config = dict(
    num_hidden_layers=14,
    n_experts=40,
    experts_per_token=1,
    d_shared_expert=0,
    hidden_act='swiglu',
    router_score='softmax',
    routed_scale=15.2,
    lr_router=0.000349,
    norm_eps=1e-06,
    learning_rate=0.00838,
    beta1=0.95,
    batch_tokens=131072,
    max_seq_len=256,
    train_tokens=449600000,
    dataset='wikipedia_en',
)
Below are experts of layer 11 (counted from 0) of a mixture-of-experts language model. Rows are named router (the router's row for the expert), gate (a neuron's input weights, with its number), up (a neuron's input weights, with its number) and show model dimensions 0-63. Each number is 128 + 24 x the weight over its row's rms, rounded and kept within 0 to 255.
After each expert's rows: a language model's description of what the expert responds to. This comes from a sample of Wikipedia text that the model never trained on.

# expert 32
router [135 112 123 131 141 130 155 170 107  94 111 104 165 123 125 165 113 117 132 117 101 146 142 104 136  91 160 148 134 145 129 147 130 165 131 158 101 156 162 147 108  93 126 133  80 118 138 161  81  78 132 167  93 110 141  87  99 155 176 119  77 124 116 125]
gate0 [102 132 145 141 104 149 130 153 149 119 145 131 108  99 109 102 114 139 106 167  93 163 142 125  81 136 146 119 112 138 169 173 154  93 165 129  87 138 121 122 137 161 180  85 101 116 123 108 118 142 158 128 151 133 146 152 123 143  91 130 191 138 112 135]
up0 [ 85 133 147 160 145 137 154 136 133 129 101 150  94 103 114 110 144 126 130 120 162 160 155 155 158 133 123 117 104 172 133 134 135 136 154 111 110  99 109 134 140 181  89 135 131 124 136 109 120 124 151 124 114 108  77 142 131  99 108 144 131 129 157 126]
gate1 [144  91 161 165 106 110 124 127 122 127 118 143 133 168 153  94  97 117 111 117 133 129 121 121 130 127 143 112 129 149 147 139 156 146 138 125 105 113 104 155 128 164 119  91 103 161 107 117 181 105  80 106  61 124 126 127  97 132  84 121 133 114 131 123]
up1 [110  80 131 108 103 118 157 162  99 108 129 116  96 164  71 162 131  91 165 144 132 151 142 167 125 137 167 128 167 137 154 108 152 134  98 132 144 151 134 109 147 134 110 146 150 154 105  94  99 165 132 121 103 112 132 106 170 118 125 124 145  99 111  93]
gate2 [ 88  81 101 135 183 134 114 144 113 167 138 170 118 159 108 102 162  99 167  93 125 168 134  94 140 124 118 124 106 123 125 115 138 160 157 101  98  98 126 122 134 104 210  86 134 132 121  84 139 116 126  84 130 128 140 111 118 105  78 174 143 130 121 120]
up2 [ 71 157 157 120 170 143  96 131 100 147 125 158 153 150 133 130 164 152 129 101 107 137 102 119 119 135 144 151 136 129 151 110 100 156 107 149  84  87 135 117 160 129 140 125 107 126 125 144 131  86  92  82 112 167 118 163 176 106 128 104 135 168 145 102]
gate3 [120  83 150  74 115 127 123 134 179  99  88 127 129 135  96 138 151 120 101 159  99 118 168  99  98 138 181  99 141 131 191 135 126 123 177 138 132 106 127 158 180 150 104 126 182 121 113 146 107 155 103 119 152 126 140 156 105  89 143 123 171 112 104 119]
up3 [133 114  96 132 122 156 180  99 156 161 142 137 133 133 126 121 133 149 107  97 117 107 139 138 171 148 178 146 120 139 153 124 144 115  70 164 108 122 150 146 188 127 158 104 118  96 133 140 151 134 172 106 122 134 129 122 141 142 118  94 123 147 141 119]
gate4 [134 128 179 153 131 142 159 149 104 117 134 145 160 104 133 131 134  82 126 130 126 103 119 145 157 134 150 121 109 122 109 135 129 106 133 124 143 149 137 138 123 101 110 121  76 108 113 130 145 126  74 159 128 115 102 102  88 158 120 138 119  94 136 123]
up4 [149 132 161 108 167 104 131 135 150 144 113 108 171 124 118 151 108  92 111  70 114 104 143 119 129 109 137 134 111 121 111 118 117 129 170 129 102 100 123 141  81 120  76  93 140  96 128 122 146  98 139 164 126 130 123 162 147 134 165 134 124 125 138 133]
gate5 [135  99 144  98 153 126 107 110 110 114 114 111  99  89 140 156 105 178 137 105  84 122  96 150  98 116 180 111 143 113  97 132 125 106 116 116 154 166 161 149 115 142 134 116 149 139 172  99 122 182 148 127 121 129 139 155 115 165  79 126 141 133 114 114]
up5 [154 123  85  92 154 117  94 105 123 110 114 102 150 122 125 106 139 170 142 120 133  95 115 131  73 146 154 155 127 147 138  83  71 118 118 127 147 103 118 148 118 114 139 119 134 138  63  96 123 128 135 138 119 150 128 145 148 158 146 138 101 155 174 118]
gate6 [111 115 149 145 169 116  88 111 111 118 137 149 143 165 166 115 133 158 109 104 153 137 126 106 112 104 127 142 149 151 114 155 131 129 169 132  81 120 142 116 125 132 106 129  47 136 152 155 113 113 146 131 175 164 175 116 133 135 140 140 144 143 147 115]
up6 [144 104 143 177 108 142 126 120 117 130 142 113 175 142 119 154 111 105 141 154 106 182 148 117 110 174 124 152 153 149 167 144 118 167 120 135 108  99 126 111 147 108 131 134 126 159 146 131 138 139 111 151  98 100 192 114 116 123 159 137 127 119  77 125]
gate7 [149 150 131  95 133 114 131 136 114 109 110 159 183 151 137  94 148 133 121 140 104 132 167  83 149 140 170 111  74 144 112 109 161 186 121  91 131 121 120  94 167 131 146 126 110 131 120 126 147 156 167 144 120 159 131 111 107 134 163 115  94 110 124 144]
up7 [ 99 104 193 147 136 119 118 179 148 135 121 100 159 121 124 153 108  88 135 118 137 183 120 133 102  97 143 154 147 117 143 102 117  90 117 125 123 101 134 120  94 137 151 104 150 152 129 144 122 155 111 178 140 139 175 144 116 132 143 122 170 111 141 146]
It responds to: Place and institution names after a comma or in, such as state codes PA, NY, clubs, FA, RC, County, University.

# expert 2
router [147 126 134 146 175  97 113 135 125 138 120 116  99 140 134 167 102 101 152  94 150  95 130 111  96 165 100 141  91 146 163 101 143 151 125 165 127 106  99 166 143 150 106 105 110 140 109 130 131 137 122 159 111 146 117 121 161 141 123 152  95  89 145 114]
gate0 [151  86 133 173 138 104  90 136  96 107 115 113  88 104 130 139 113 113 129 156 141 130 114 103  94 143 136  84 137 115 141 153 103 117 158 103 129 164 127  85 166 145 118 112  71  90 116 169 118 139 138 123 135 150 148 153 119 140 164 128 138 123 116 147]
up0 [131 162 158 124 128 113 126 127 125 116 137 105 117 107 102 110  57 144 141 120 148 114 124 166 106 101 130 114 182 137 144 106 121 130 120 116 166 166 130 134 101 146 117 138 168 163 126 132 120 132 150 114 124  90 141 148 133 107 101 191  94 149  69 129]
gate1 [121 138 142 114 173 127 121 134  92 153 130 158 119  84 164 137 138 114  98 128 111  99 154 130 141 153 100  82 132 182 137 145 146 182 108 168 151 131 132 103  76 106 121 106 175 149 120 111 131 141  95 134 114 138 124 134 128 152 136 106 102 164 103 157]
up1 [158 121 171 140 150  94 102 160 136 111 168 120 104  96 121 161 127 153 143 149 168 109 100 106 144  90 123 137 109 154 123  88 124  98 118 129 148 130  83 159 103 131 156 155  92 134 114 123 110 139 136 153 126 177 129 138 134 134 190  93 135 127 122 104]
gate2 [115 188 153 136  78 150 118  90 105 141 122 119 126 138 130 134 126 121  93 129 140 127 164 137 135  82 116 113 119 164 147 141 147 128 128 151 101 113 152 130 152 157 127 149 103 132 113  88 143 172 147 149 133 143  79  92 151 142 134 136 155 132 145 107]
up2 [112 116 146 104 131 111  94 109 102 124 127 156 141 162 132 139 132 127 160 105 127 148 166 153  53  81 120 160 149 126  99 114  65 189  95 155 169 109 149 137 127  97 111 105 107 122 157  78 158 107 187 149 100 150 145 133 168 164 136 159 137 166 162 101]
gate3 [102 109 100 144 125 100 126 118 166 158 134 143 128 114 104 144 110 126 133 135 109 164 117  94  98 147 141 162 152 164 146 123 142 106 125 146 135 135 147  97 123 128  92 107 141 111 106 123 168  69 102 123 111 123 144 105 146 113 114 118 132 121 174 168]
up3 [115 109 111 144  85 148 121 155 130 139 132 152 129 168 123 103 142 127 139 133 101 104 132 148 135 122 139 144 109 104 129 112  85 127  95 149  99 130 107  93 155 116 131 116 130 189 124 152 161 146 164  92 188 169 114 130 151 111 157 150 127 154 120 141]
gate4 [111 118 162  95 128 131 131 105 104 119 149 151 119 101 119  97 143 118  91  92 124 111 146 132  80 129  93  54 157 139 117 127 125 118 109 136 131 156 121 109 119 125  97 140 134 127 176 128 191  71  94 129 111 134  93 105 119 124  97 103 154 142 130 119]
up4 [148 141 106 127 154 168 135  80 116 155 155 131 106 114 103 140 149 130 112 111 168  93 142 115 130 129  94  99  93 118 160 135 120 132 129 139 133 144 116 164 106 123 103 146 120 150 164 142 150 114 123 155 103 153 136 133 155 108 103 133 164 151 127 181]
gate5 [ 85 158 130 101  93  87  94  78 130 125 140 140 115 122 128 114 133 107 127 134 110 103 125 154 112 115 107 169 141 139 137 144 130 146 128 174 140 134 111 142 119 128 157 126 112  82 100 173  99 124 110 155  99 116  71 133 162 122 162 119 136 141 122 128]
up5 [145 123 114 128 128 140 101 175 103 134 126 149  96 132 129 105 121 144 100 115 173 136 152 116 179 137  96 163 128 148  98 168  91 129 104 133 133 143 146 109 151 133  83 124 142 175 102 131 155 154 154 116 111 141 118 124 119 139  79 119 150 109 128 108]
gate6 [ 93 148 140 145 124 123 107 149 129 162 159 146 109 154 120 101 125 110  87 166 186  96 103 100 110 173 143 140 161 124 160 118 138 116 156 143  96 124 120 140 135 124 126 154 105 155 147 115 153 119  97 144 144  85 123 156 160 135  98 100 159 151 112 138]
up6 [108 158 150  67 143 134 115 127 138 134 114 126 133 130 129  78 145 106  76 136 146 129 145 160 157 124 123 105 176 161 151 129 117 119 111 161 137 108 138 145 144 109  96 146 113 140 119 133 133 163 105 116 163 164 132 130 139 130 116 128 140 145 119 132]
gate7 [166 175 141 121 176 112 122 144 120 150 124 146 112 136 185 138 108 130 125  97 145 137  66 117 142 131 108 161 106 143 155 150  98 135 115 111 104 143 161 136 101 133 141 113 109 165 131 114 185 125 123 108 138  99 151 142 117  86  87 122 153 168 115 143]
up7 [103 134 124 140 127  81  76 111 114 131 132 168  97 145 143 169 146 109  97  90 140 143 105 100  81  56 138 123  89 120 135 112 136 122 120 147  95 137 119 114 165 105 130  91  99 149 118 151 154 123 104 110 112 141  95 125  98 124 105 147 147 146  83 128]
It responds to: Periods and punctuation combos ending sentences, like ")." and "%." and closing quotes, plus markdown table separator rows.

# expert 6
router [102 138  89 158 157 128 168 107 127 110 150 131  94 134 128  98 105 104 120 114 106 144 154 163 136 113 183 125 158 161 148 125 118 141 111 100 156 118 153 133  72 171 123 149  84 133 100  99 134 163 119 185 122 108  87 117 129 121 105 126  94 170 110 158]
gate0 [117 125 131 174 110 118 179 154 140 150 106 134 144 142 118 145 128  75 115 140 142 142 115 161 134  95 102 127  90 154 168 117 127 128 114  93  99 111 101 188 137 129 160 128 118 153 141 136 160 126 105 149 139 149 139 140 137 103 100 106 138 114 118 108]
up0 [105 104  85 116  71  90 125 101 153 149 113 120 128 146 130 104 169 100  72 114 149 131 168 124 130 146 154 127 134 119 160 135 117 124 124  89 116 108 125 104 109 141 148 113 158 145 167 137 195  94 126 184 118 156 163  96 103 157 111  95 170 138 144 142]
gate1 [100 157 125 103 165 142 130 141 125 173 127 129 150 132 172  61 139 138 117 127 141  99 165  98 113 111 176 174 157 138 155 187 138 130 128  95 117 157 127 161 105 122 145  67 103 135 107  94 106 118 167 108 127 125 135 110 148 150 139 137 126 144 111 136]
up1 [157 124  97 138 141 133 148 161 128 138 135 148 110 136 128 131 118 136 105 146 142 128 142 114 148  99 146 143 113 140 157 107 124 128 116 137 131 112 116  91 158 104 146 107 122 152 103  96 126 128  96 118  86 119 120 118 153 133 135 129 146 136 125  81]
gate2 [130 127 141 169 131 132 122 144 143 125 154  92 124  93 130 107  77 154 170 111 114 149 139  98 131 113 167 136  86 107 124 184 155 142 150 117 162  94 120 127 113 161 128 140 140 133  76 121 144 139 164 166 153 147 145 114  84 123 142 137  52 120 110 135]
up2 [128  99 137 124 124 142 150  89 131 100 132 181 133  68 109 134  86 131 104 137 103  88  77 133 128 143 132 106 130 146 120 130 135 150 140 131 175 127  94 143 136 129 129 168 117 125 115 137 130 106 163  84 135 121 127 162 130 162 147 151 159 119 120 146]
gate3 [112 113 154 104 110 140 105 111 116 125 167 149 149 123 120 154 139 135 113 122 129 106  82 147 137 143 116 150 103 142 130  92 111 128  95 105 130  71 109  97 151 154 130 151 124 108 126 129 124 132 119 164 142 120 126 119  75 170 110 135 101 172 154 153]
up3 [108 114 106 114 119 144 157 122  79  91 148 162 117 139  99 106 126 125 182 135 149  92  54 144 119 127 128 116 121  81 123 133 112 136 124 112 156  87  93 164 110 155 159 128 110 112 112 137 134 117  99 170 145 162 123 142  87 126 157 139 108 145 131 129]
gate4 [102 105  91 111  95 181 134 113 179 128 120 164 135 130 171 129 204 124 117 101 135  81 136 158 127 175 114 139 138 128 107 116 114 162 112 102 146 102 109 125 111 124 120  91 113 125 114 109 137 113 133 175 147 112 188 112 129 108 121 183  71 111 101 142]
up4 [156 104 139 177 152 132 145  90 106 124 175  99 142  78 105 125 133 124  96 110 113 113 111 126 143 114 155 152 144 146 120 146 123 132 135 118 111 137 155 156  93  97 127 135 106 185 106 130 112 120 115 173  85 118 139  93 148  68 117  63 102 123 132 126]
gate5 [139 114 118 136 103 135 108  78 149  77 132 139 102 101 109 112 100 126 132  94 171  94  86 141 133 121 119 111 153 116  74 145 120 146 130 129 103  98 147 112 130 103 119 134 107 101 117 156 116 118  83 158 115 123 141 182 115 151 111 147 137 154 143 147]
up5 [181 115 118 132 133  90 137 130 150 116 126 112 142 129  89  99  93 138  47 138 124 131 107 161 122 153 141 130 137 102  99 111 161 109 121 106 144 147 157 117 113 119 120 144 202  85 144 111 126 119 126 137 160 129  67 100 154 120 142 125 140  92  95 123]
gate6 [122 138  94 125 110 102 105 101 151 126 146 120 104 127 134 111 108 130  67 118 142 119 114 124 164 112 107  71 117 187  86 140 150 122 115 126 123  97 131 167 125 105 113 102 156 186 153 105 150 199 105 125 122 136 111  87  65 151  89 136 159 135 119 146]
up6 [175 134 108 122 137 154 117 172 129 164 105 133  90 114 103 143 140 103  99  91 103 152 129  95 108  87 140  94 153 105  89 140 153 142 136 140 145 104 127  91 154 139 132 107 135 145 117 113 111 125 109  96  93 143 138 126 117 135 163 125 143 154 147  96]
gate7 [116  99 110 176 164 119 148 121 103 126 125 165  70 166 137 102 130  76 116 144  77 152 122 126 139 155 140 100 129 145 120 160 153 147 181 121  87 105 121 105  89 139 144 142  96 145 135 114  90 143 150 143 119 136 118  89  89  86  68 126 133 132 140 112]
up7 [122 109 105 122 130 155 161 153 124  99 130  85 142 134 111 129 149 120 134 141 164 100 120 133 119  87  93  66 108 131 167 128 170 120 103 152 101 155 157 142 117 133 138 172  76 137  87 117 106 141 120 101 139 160  90 150 157 153  80 115 117 109 123 152]
It responds to: Proper adjectives and place words naming parties, nations and bodies, such as Democratic, Republican, African, United, often in election tables.

# expert 19
router [151  79 137 131 146 133 164 142 113 138 106  73 151 105 109 122 147 117 107 144  95 181  81 120  73  97 125 137 118 146 157 120 148 110 129 168 154 107 129 107 110 127 121 102  98 139 141 162 130 165 206 143 135  97 102 134 116 144 173 188 120  89 141 105]
gate0 [ 94 155 121  98 140 187 139 118 103  83 132 146 110 118 107  75 127 116 172 127 152 147 130 124  84 166 145 110 183 109 127 118 148 157 130  98 129 136 173 111 132 115 169 154 147 120 123 119 138 130 141 124  92 105 126 142  90 151 124 167 125 102  97 165]
up0 [136 129 141 109 138 104 134 128 141 138 124  61 129 131 134 149  96 127 124  99 113 113 111 164 100 114 160 130 114 142 139 122 148 113  96 133 161 126  84 133 107  83 106 129 116 150 142 115  89 145 131 156 133 135 117 102 133 130  93 128 173 164 129 122]
gate1 [126 134 123 140 112 130 165 147 125  72 139 122 155 124 100  63 142 153 148 138 145  97 195 127 119 128 122 128 153 149 187 123 137 170 125 109 120 110 108 137 139 154 117 102 155 101 158 154 119 127 118  89 122 156 128 143  95  98 153 133  94 116 110  93]
up1 [138 111 135  99 152 153 157 158 103 131  98 154 116 110 144 158 123 129  93 135  94 138 128 140 160 149 141 145 142  90  97 105 104 106 139 117 160 115 124 127  98  76 137 158 119 135 132 100  94 145 135 162  99 112 100 174 182 105 138 125 123 129  93 134]
gate2 [146 125  82 128 176 165 157 165 132 118 118 120 126 119 128 147 107 149  77 133 103  85 146 129 173 105 135 127 115 118 105 140 143 158 115 118  96 140 128 141 127  89 135  84  93 155 121 127 125 135 137  79 131 104 122 108 111 118  90 117 158 132 110 138]
up2 [126 123 148 117 131 129 131 138  89 144 105 168 146 127 135 126 115 135 178 125  99 136 147 129 140  91 178 143 111 129  94 146 129 144  86 116 137 109 119 148 134 149 122 146 158 105 130 124 111  96 130 119 123 168 154 134 140 127 135 143 100 139 145 109]
gate3 [106 146 154 103 200 155 115 164 123  91 133  74  72 109 131 164 150 118 127 135 133 128 140 103 125 138 162 120 168 112 140 119 128 124 148 138 144 124 130 175 131 102 172 112 152 176 126 100 140 129 158 155 149  95 168 130 136 135 161 162 157 142 129 124]
up3 [148 120 124 119 131 119 124 135 168 142 158 128 130 163 150 126 132 112 103  89 142  80 131 124 128 182 118 115 118 109 116 123 143 117  95 148 110 115  99 122  93 161  88 123 161  98 132 145 115 175 154 129 118 130 112 140 138  80 117 108  87 123 127  83]
gate4 [138  78 136 137 145  89 186  99  60 135 154 154 116 109 150 171 152 127 155 138 134 138  90 146 163 115 108 126 129 111 122 137 145 148 118 127 123 105 104  83 191 124 137 163 152 124 120 160  96 127 151 114 133 180 147 135 162 122 125 152 109 127 116 103]
up4 [140 128 144 127 165 114 152 114 155  98 126 121 139 118 164 128 129 157 151 174 127 108 103 132 125 148 136 104 171 119 127 140 126 146 123 101 133 163 136 123  76 172 106 155 164 119  96 157 108 138 137 137 120  96 129 125 151  69 133 100 111 107 111  93]
gate5 [166 137 151 149  99 107 115  71 142  99 143 156  93 143 122 136 127 125 126 100  99 116 138  78 103 120 147 154 117 171 123 147 145 136 113 131 111 151  88  95 100 134 133 101 135 144 104  92 121 104 145 117 158 113 110 133 135 107  80 134 142 136 113 105]
up5 [152  77 109 117 146 110  83  73 109 121 155 110  89 110 152 171 136 164 148 116 107 114 118  81 113 130 150 128 142 148 134  82 141 148 121 144 134 126  69 151 139 131 114 102  93  96  89 123 135 111 146 105 172 151  71 159 111 174 114 114 141 149 101 142]
gate6 [152 147 113 121  91 155 120 116 150 111 148 137 111 143  95 122 123 113 146  75 151 148 143 107 131 152 141 150 125 139 114 151 126 173 146  93  93 122 133 136 102 137 138 161 118 119 104 105 140 108 167 140 175 181 132 113 140 108 114 136 115 139 125 131]
up6 [100 172 111 100 100 141 172 133  86 168 148 184 125  87 111 105 143  93 182 170 127  76 108 133 147 144 168 145 153 120 138 103 116 110 120 161  97  83 143 144 100 101  96 160 162 143 108 180 146 143 117  93 140 159 165 141 131 113 122  93 102 125 144 134]
gate7 [121  70 128 120 133 126 199 155 137 152 165 127 126 114 126 126 119 173 116  91 164 119  92 125 131 188 158 139 137 119 112 137 125  92 166 141 112  94 114 129 123 133 124 133 135 161 158 125 136  90 158 100 138 169 129 123 112 108 120 143 103 141 157 124]
up7 [ 89 139 108 137 105 116 150 117 101 126 104 120 119 109 136 114 133 129 111 112 131 158 176  94 113 140 135 119 118 148  90 142 111 154 133 135 141 133 126  92 105 135 140 149 117 152 175  98 110  84 145 133 186 159 114 152 132 118 107 109 162 169 109  71]
It responds to: Column headers and cell values in sports and election results tables, such as Score, Team, Votes, Points and empty cells.

# expert 20
router [123 114 158 168 172 145 111 112 125 165 162 105 140 141 118 123 119  97 161 157 128 142 115 147 107  94 175 145 113 187 112 107 116 143  94 182 183 145 120 169 127 137 115 157 144  89 102  86  99 124 107 114 134 115 139 139 102 109  94 130 179 134 150 177]
gate0 [157 168  92 143 207 103 145 140 118 114  90  97 123 111 106 101 115 126  96 133 180 132 107 146 128 115 106 100 111 145 129 145  99 138 147 145 112 142 212 159 109 134 114 119 142 131 128 134 136 135 175 117 117 134 137 117 129  93 127 125 119 149 104 120]
up0 [116 172 111 171  75 131 104 110 103 131 126 130 132 107 125 137 146 114  99 117 165 112 112  92 117 121 103  93 117 140 175 127 108 151  78 153  88 139 103 125 140 130 118 120 135 112 148 117 107 166 100 130 113  97 120 112 168 114 117  82 123 180  99 154]
gate1 [107 112 141 151 100  90 117 113 124 172 177 156 131 127 133 166 138 162 121  57 102  91 156 143 133 100 141 126 120 157 148 122 105 114 132 156 132 134 130 124 105 110  92 104 122 135 138 178 120 135 131 112 137 151 122 127 132 103 182 132 106 157 128 140]
up1 [125 135 122 153 138 122  98 152  93 127 130 163 107 137 123  95 144 173 119 108 146 157 151 102 133 163 149 147 144 152 134  83 130 133 116 146 128 138 150 148 133  83 105 118 119 133 171 124 143 166 196 126 145 154  62 126 106  98 105 181 146 138 119 138]
gate2 [117 122 133 124 103 207 153 138  95 160 148 185 128 169 118 102 109 149 144 164 146 130 144 124 100 151 127 129 135 158 130 122  96 119 151 133 121 154 141  89 131 144 157 131 105 128  96 129 143 144 130 168 137 124 140 124 125 182 126 135 115 133  79 157]
up2 [120 120 120 156 129 116 129 136 152 125 141 140 137 131  79 115 135 125 127 144 147 136 122  90 121 165  84 148  96 254  74 112 112 133 112 139  96 114  94 117 130 125 131 145 135 133 166 150 128  94  99 121 105 163 161 123 165  84 118 151 125 132 159 146]
gate3 [ 92 121 139 129  81  82 132  97  96 142 113 158 139 165 124 119 122  91 155 146 135 153 147 129 126 148 163  97 116 125  83 132  93  99 116 117 134 116 140 121 161 122 102 110 118  60 149 157 151 151 150  63 136 120 107 169 152 157 119 165 175 132 126 149]
up3 [110 122 110  98 121 153 110 170 144 130 133 151 115 154 116  77 159 135 106 116 133 106 168 115 112 111 159 137 142  66 156 119 124 115 123 131 127 120  96 165 111 143 110 145  95 114 112 105 136 162 163 108  88 112 112 134 131  99 126 136 111  89 111 134]
gate4 [145  89 153 107 134 111 125 151 146 192 152 108  91 128 122  94 135 153 123 105  87 106 137 111 135 161 106 149 127 117 109 131 101 149 134 141 145 133 136 124 138 148 131 161  81 153 111 145 101 127  73 144 163 109  95 164 124 121 131 148 137 118 129  95]
up4 [151 115  90 119 139 151 142 119 132 141 128 135 139 133 144 158  98 177 145 121 149 147 104 132  92  95 158 104 154 130 108 141 107  97 112 120 137 156 163 124 138 138 128 112 174 126 134 139 148  98 130 125 130 155 177 143 169 133 148 163  99 133 145  90]
gate5 [ 75 113 162 133  94 159 142 126 141 127  73 119 163 152 164 158 169 124 134 124 116 136 125 112 115 129 104 108 112 146 122 142 159 143 160 120 118 130 135 107 166 118 119 114 150 119 109 156 134 117 129 130 101 169 146 141 133 122 144 117 113 128 106 170]
up5 [ 97 149 141 143 139 135 109 115 148 140 126 118 176 147 155 163 153 129 123 156 105 142 126 145 148 114  50  37 139 123 141 127 109 128 117  94  99 106 142 124 131 137  81 109 141  80  89 179 106 145 143  84 108 136 142 130 118  78 128 134 137 118  88 166]
gate6 [109 126 110  95 139 122 120 139 148 133 134 101 142 189 120 136 126 156 133 118 115 119  97 121 104 149  85 129 143 181 126 158 141 129 121 142 140 124 184  80 103 103 132 102 114 107 126 122  98 168 126 103 184 107 133 107 114 127 187 147 146 161 112 173]
up6 [140 146 125 111 154 129 152 146 117 127 104 179 134  80 128 129 133 136  89 135 127 122 111  92 130  99 140 149 163 143 139 142 124  87 149 163  98 158  98 103 141 103 129 135 134 101 106 147 113 131 111 117 122 158 141 117 102 129 115 113 168 154 119 126]
gate7 [150 127 125 147 107 121 128  82 112 133 162 177 160 114 118 115 131 112 132 154 123 147 118 104 129 118 150 158 137 109 149 157 154  95 121 109 135 107 125 159  93 115 130 158  92 134 144  90 114 132 137 135 120 137 133 101  83 141  93 129 129 135 116 118]
up7 [138 136 109 125 123 163 124 153 141  96 135 144 141 145 104 163 128 131 158 163 147 140 130 128 117  92 166  96  82 149 101 130 118 148 119 141 129 166 147 120 148 141 105 137 140 100 102 143 154 126 169 110 101 116 108 143 140 122 153 143 118 144 160 127]
It responds to: Opening parentheses before unit conversions or ages, such as (20 ft) or (age 21); also en dashes in ranges, subscripts, dollar signs.

# expert 26
router [145 155 113 191 129 124  92 174 108 152 124 163 177 105 158  77 172 135 102  81 101 150 123 147 168  80 146 162 103  99 156 146 129 178 130  94 144 135  87 133 165 155 111 139 138 141 114 138 153 120 123 146 157 154 147 135 132 131 117 167 122 129 150  90]
gate0 [127 135 155 176 126 114 155 119 109 103 132 128 123 140  99 125 151 152 152 133 182 106 135 155 108 130 134 106 133 108 125 110 145 123 119 179 134 161 108  91 152 159 126  96  67 112 136 105 177 109 104 117 118 137 140 105 161 119 136 151 102 135  93 148]
up0 [103 156 147  98 113  83  96 145 143 114 167  90 143 169 141 169 128 138  81 104 129 111 115 105 146  89 160 130 113 130 138 131  89 145 150 162 161  90 177 154 131 124 169 113 100 120 122 135 116 139  79 118 128 124 130 143 147 154 139 144 140 159  76 133]
gate1 [114 112 147 151  98  98 106 119 127 133  99 126 169 133 123 145 156 150 169 127 143 106 109 134  74 129 166 136 118 110 102 102 128 131 125 183  98  98 101  98 107 158 159 184 129 138 106  98 116 147 130 133 164 147 159  83 148 158 195  95 107 131 179 118]
up1 [127 103 131 144 100 113 117 172  98 125 126 146  98 141 137 114 116 172 148 141 111 133 141  96 132 136 123 122  85 114 145 129  83 104 151 122 109 139 145 146 124 133 150 124 111 185 143 131 147  98  87  83 107 134 150 115 144 114  83 157 144 115 131 126]
gate2 [103 140 177  86 125 157 118 128  79 105  62 151 118 142 104 134 153 141 122  94 122 122  82 145 155  92 122 106 133  88 120 175  98 119 100 101 109 121 170 121 137 148 144 128 145 126 120 106 134  96  93 143 135  67 143 149 125 120 121 129  81 145 148 157]
up2 [182 130 100 121 148 109 156 188 180 140 107 180 128 131 132 135 155  95 116 139 151 144 154 162 159 119  56 155 120 183 109 159 162  87 136 188  92 134 122 137 156 118 108 117 129  75 101 159 158 110 154 123 133 131 104 137  97 163 163 162 152 109 133 145]
gate3 [134 122 139 147 137 144 110  80 161 118 143 118 100 149 127 141  81 127 134 187 162  98 148 155 125  94 112 105 146 165 107  99 115 112 119 132 106  79 103 142 148 130 135 127 136 143 118 141  88  89 126 124 139 162  96  93 198 181 127 127 130 141 126 135]
up3 [141 136 137 110 173 135 124 130  95 147 115 108 116 146 175 127 111 144 174 117 145 148 113 157 159 107 147 118 109  87 130 120 123 132 101 132 144 106 191 136  97 130 106 129 117 157 105 119 142 117 174 148 128 120 129 143 117  69 127 106 123 187 114 144]
gate4 [124  98 114 119 147 119 111  98 148 138  41 162 105 115 198 132 157 171 140 113 133 120 115 113 133 127 131  87 108 140  90 123 108 153 127 113 109 123 109 120 134 177  97 149 103 183 101 114 144 105 162 112 143  76 145 156 106 149 132 141 155 143 155 104]
up4 [ 93 124 172 129 132 139 144 119  97  95 107 124 112 104 109 122 132 137 126 152 130 121 160 152  96 141 168 101 130 122 100 105 166 130 126  86 140 140 106 135 168 144 135 154 124 124 123 110  83 142  65 141 124 116 151 146 133 134 106 132 119 102 116 103]
gate5 [100  93 140 118 112 157 113 138  90 133 144 131 174 177 119 129 129 162  90 130 108 152 143 161 133  88 174 127 136 114 143 119 147 104 148 147 124 109  94 127 108 146 124 111 160 125  99  93 168 131 140 138 135 113 106  85 140  85  96 160 101 140 171 127]
up5 [187 158 131 137 117 115 140 125 119  86 127 125 158 119 105 173 113 148 121 178 111 130 119 119 117 147 173 149 118 155 136  99 170 194 102 121 136 149 110 123 142 147 122  96 121 103 161 157 130  83 146 134 144 112 115 112 149 138 154 150 146 110 160 127]
gate6 [145  92 152 134 180 124 129 158 133 138 113  80 137 104 183 132 143 107 117 149 135 111 135 147  91  96 142 166 129 103 136 127 162 129 148 110 114 135 106 168 107 143  98 140 106 134  97 129 138 135 112 131  96 157 134 162 132  84 186 138 154  76 173 124]
up6 [108 115 115 138 161 180 129 122 147  96 129 113 135 176 153 136 144 126 145 123 140 142 127 153 163 130 145 133 133 104 153 117 121 116 164 127 151  58 113 117 146 122 138 133 137 124 135  98 138 115 141 113  80 135 114 131 140  75 145 108 102 122 102 152]
gate7 [118 100 107 152 166 183 116 152 142 119 137 125 152  74 151 122 101 111 108 146 157 131  95  98 130 135 179 113  91 148 103 137 119 117 125 122 118 133  90  83  97 124  89 136 126 106 128 183 148  79 141 128  93 102 105 117 101 138 132 130 125 164 132 108]
up7 [120  83 110 116  97 122 155 144 148 133 107 108 108 119 144 121  93  93 127 100 123 124 100 118 102 146  97 133 131 147 155 132 191 125 123 122 155 156  97 112 135 137 165 136 134 152 147 153 130 140  85 163 134 174 147 151 110 129 133 121 143 155 115 129]
It responds to: Forms of be and linking verbs after a subject, like is, was, became, been, especially "It is found in" in species stubs.